config = dict(
    num_hidden_layers=11,
    experts_per_token=2,
    router_score='softmax',
    normalize_top_k=False,
    vocab_size=8192,
    norm_eps=1e-05,
    positions='learned',
    init_std_qkv=0.0163,
    init_std_down=0.00347,
    decay_fraction=0.621,
)
Below are experts of layer 2 (counted from 0) of a mixture-of-experts language model. Rows are named up (a neuron's input weights, with its number) and show model dimensions 0-127. Each number is 128 + 24 x the weight over its row's rms, rounded and kept within 0 to 255. Numbers have three digits each.
Before each expert's rows: a language model's description of what the expert responds to. This comes from a sample of Wikipedia text that the model never trained on.

# expert 56
Description: Verbs and particles of events in plots and histories: did, took, began, went, end up, due to, advance, return.
up1:165102099156101106177108099106136137147132151143122163139135119108117146183118116110132118101101167126123147127092126118082129108128097112157083105114110113089115123144134111094096124170131121133121155151141133115114134120086112133132136153120106126136149113129124154137106153157108182093129148115129117093110129176059099136158109140090119115122067131097097119070112153149119117136097

# expert 19
Description: Relative and subject words after commas such as which, who, that, It, plus place-name completions like Herzegovina, America, and digits in stat tables.
up1:102092143173109072132122141124161153163162167100130140143116150144122150131162112126145152092119142114161141070096104088111120091122141097132092091083107094120120141112128108120114124133105158097144157116147155117118099116035177103114110169127118117124141128140132111148121113172159125114123121120129123130108146116110127146131144115122130130122099148157085112114160133104117166092131

# expert 57
Description: Opening parentheses before dates or aliases, such as (m. 1920), and odd pieces in foreign names like Maltese Għ, Nazarene.
up0:167180112171167127100150105106143141119187142121127173145115123098136121113145166156163107131127125109148132129084109156124140094079117135176120100109162140109118106140144133104163124125129108167120124117118140142157134096140128103129086124137131102105097133153162084131135141108084159149101178127120127145134167146098131098119107152156148129154115191129126142121120153122093101151096

# expert 27
Description: Common connectors in running prose like of, a, with, from, hyphens and commas, plus verbs like denied after a name.
up0:168166134199153136143162121139132142134206128130126107138124167115096108116121160129166109112112159136130153109094103124113131064134106108176090090115125132110136106143137124130151121163145116157153124116134133117101131131120140126109112112122162105140103115125148090135149104106130184133118131127081122127146162107087142129122136167164121142169140157144123095144120124125086119164082

# expert 55
Description: Capitalized adjectives and openers in military and history prose, like World, First, Soviet, major, After, During, often preceding War.
up1:147086106191092108134132131123136135108128141120140138147109163175125149128143139136154132110085134132152124137081159106118096128148133146133067113074094100114139140116154110113125086187109153092132138107151115140118064147087129103114082178139123126113127084118160128101151104137168138113134096158128124108123139136115118154148158146095138100113116146136097126109134147136106115096106

# expert 18
Description: Line-initial list hyphens in infoboxes, pipes and en dashes in tables, and the word Democratic or Attorney in political text.
up0:134116126149193123151118127154128145146214099129146118139143162107126137092126155159134164137122157132127122089117145122117128138100109141164100086136149141136124103126137136106152076166121133145113133104103136110130132135132111160090106128105136051144081069117116104106117128121117166137140109125072132123138142144130166102119123165145112129152104160151118096143128134129124132183123

# expert 47
Description: Short syllable pieces in transliterated or foreign names (ha, hi, ju, ru, u), and the words further and more.
up0:185131136188190139161122111157130136149232134110144123125110163120114131125135129144159120129125165138147100104103100131107124103122123126180078104131126135131124114135139123143151107134125128146147136111119112110125132131157107124101118108100127089165137135140110060125144127127126186136133121141081128117119160157112125114143121173168112130144125170146123093112135131147094133152121

# expert 52
Description: Word-final pieces like e, es, é, and initials in foreign names, as in Chén, Jaén, Vitesse, and by before illustrators.
up0:156154131181200144162139082128144154120204151100125114134108170143108120124121150118140120141125177095169127085100113148127127080111093162189083090136145118117119109151162110123165111137113151157143134110153117094133146117113145117135131127107165094148097123151138081124137126137111167149133147122084122116128138143104135119123112149129112130138139158150129101145130117120120132156121

# expert 45
Description: Spaces and first pieces of words after a comma or preposition, like hi in hiking or prehistoric, J in JPN, the.
up0:156211143159136148151144119146158159126174141119113131118116160108105127099149162142143128134126141129171157087106112151132149090092082121174116114119114104122095144136128113129164110133116126169156118137087099120148141148138151128136123147134133070149076104135180095148173108136118162141164137131120104123106119150110145128117115162136107164155148156120116140109121144153090126155111

# expert 39
Description: Line breaks and table pipes in sports results tables, year digits, and the piece up ending coup, breakup.
up0:148151128159171088148154090136126171128215146109130156138082131086119094112110151135139100124105168119158117120118135125117125103145105168183124091140139121143108122121146125102167078154153151117124125149135127110143147113111105088110133136105134052125104099126163115131130149132136141128141146111103138128165135131114134115130154171142178123126126133119116100125102096121118169162123

# expert 3
Description: Middle pieces of foreign or rare words and names, plus non-Latin byte pieces, such as Ris-par-mio, Borob-ud-ur, sub-mer-ged, C-ent-uries.
up0:140136119197200114148141111131130172119225120111137093144131139117101112105124150140159123109127178133142146086103121090131116097121092112197116090117129119140126109124155126141162097140119143144122141159134145111141129131108139125120110132124130094147095112111121111130118115143146154133142113112055134139133161127106152126142112161146129148111138163162134105118125125124098142172120

# expert 44
Description: Two-letter word-internal pieces and accented letters like ø, de, te, ne, ac, ve, plus apostrophes and slashes in names.
up0:197197099185140147156141101145127159142175102140141139134101113125111142112134172132119132117136134121150152118123134132132145076099131124153089142145143095119118122150119103107108121154107129144135138085137129113107168124168138097098131115133109096125121119163176098090131146122127165167120144142108126114125134155101117140152100183133112105138137183130118149099078110117095111148131

# expert 16
Description: Bare space tokens in tables and indented lists, and name-initial syllables like Bun(desliga), Ba, Fa, Mu, Ga.
up0:186181131158180123114113126132123120131191146116112125131119162117145144117114172159145122143098147104184118130156129143096118120124100138154112101146119099148143120177161096120170151131103125150135137109110113111124174134149125132126112134133157056160097111126154122128154116123118164160112148121091131125159130141112138105118102169144110103141137188177132138105121126108104156137110

# expert 17
Description: Word-ending pieces er, en, ed, s, ers closing names and verbs (Zuber, Sheen, booked, Forces), plus table separator rows.
up1:169089138169120100150118117152173151139168109121103140147107113187110143165120141091113102132148156148177166110087143103130098081118115092173120106116136094096113153145121137156116101128144150136130145170151131113115097138068120100134129147139097147141156121123141126169151099146165140141108145103112123100142121158145170166133149143122092114133133141103144107111140148109156114114099

# expert 33
Description: Table pipes, closing parentheses, "to", and year digits in results and election tables; also the word Nazi.
up0:152149122178184128092155106147112138119209117148126116134117141136122130102131166146154116118097184129151135099115128134098116100105083132187098131103135123103120124118158145106142087130110117154142148108144135125150141140138136141122100120109154109162084123106159120149142103116124168140113121118064123118131157146156139114122098190136122135127163173132148099124119128118106112163096

# expert 31
Description: Plural or verb suffix s at word end, like Warriors, contingents, agrees, plus accented Spanish or Irish syllables like ú, án, and table spaces.
up0:158149123155129119152120101127117135121196130077141121133096152114091095129164139145139118133124129150150136086113125143094123066139096119153110074135098093109083109167126163151175120132111137135129139109094095129124153101152113111137108143110136087139097115145150080145154117142125151112126167122118128119153154134099120095113108172133126104168153165125107110125113096151079148145115

# expert 23
Description: Initial capital letters or pieces starting names, acronyms and words, often after quotes or brackets, e.g. C-lybourne, İ-lyas, IATA, Dem-oc-rat.
up0:132157122188170137137150090105118168121218136117124120129146159117111076108111130151134126135071143130134129144081139126120141083097108137166083081129155104154128123128128154134180117159154113121133164124105130115134135116136129097119121102120132100137087130114153098112119114138105174145129165122097123117125129122118135083121108171162134135127113177146117113104126114129102147130106

# expert 12
Description: Plural s endings (strikeouts) and pipe separators in sports and episode tables, plus name or word beginnings like mar, Ger, Gre.
up0:168176127172163116142141131156111129134199121129109184149114127094115104102142167140135116148136137125155111107139118134125141090120106149143104078111124095159122107131135094099157129153114103154169136091148149100140155117136141128123125149154126090143070122159151140103159154147146156124140106122114138152161120130106099116160121166122147137171135168169101109109124102140117150175114

# expert 59
Description: Table cells and prose on Indian government and film awards: Prime Minister, Lok Sabha, Best Actress, separator pipes and spaces.
up0:145141126163124137108114112146132139140179163080134143131107122123112103121098189160138130106135132100165155098123132101132150094107098107188094108140113071094098110138106123114130125129106139169141128105151137090119126126151191152131139126118079100134081121145136111154127130126145179107117138131109126126126158156125123078129107134185130138139177141162140125095132122133104150160121

# expert 58
Description: Opening or middle syllables of Romance and Slavic proper names like Mun(do), Muntinlupa, Olim-pi-ja, Ho, Mont, and th pieces.
up0:150165093194162098133138136139110164114210133107143118125112169122078111132128116150132134133086166147144168092118148118100129080106089130182125119129119080113123119113132118150143105125128144151136142119135134105144153090149137138125137120119142071159102109130166097161102095140118144128148145149084122118125148136123142109129107136174105113143128160121105129111109126117118141177107

# expert 30
Description: Pipes and cell-initial letters in sports results tables (Z in Zach, Zurab), and commas after dates or place names.
up1:135083094182101074126134133116140137153160141129125134142104130156153150155154137092128112121152165117145132136070124097121119089085121099170140115112106104139127124115142134114118077137116158099134136153133129121115098140051149103114115148130112117131141117115157090177110113179114172148154111101124105115127144130114159129122129171105111116133086135142080122078126137114136116124099

# expert 8
Description: Bare space tokens before numbers or words in tables and lists, plus name syllables like jo, cha, gan (adjoining, Allegany).
up0:178163140159158147122105152140135100116192145081098124116100162147133124116130190159165129170108126118157156114128121156107155104111103120135072097126127100115131143162128140136148127111100174157142123136105132113109165133140107100153090118150111123126100102115141083121132112099109169133127138129115115109173161128107115137145098158146123119150140169096096117142124110149077121156120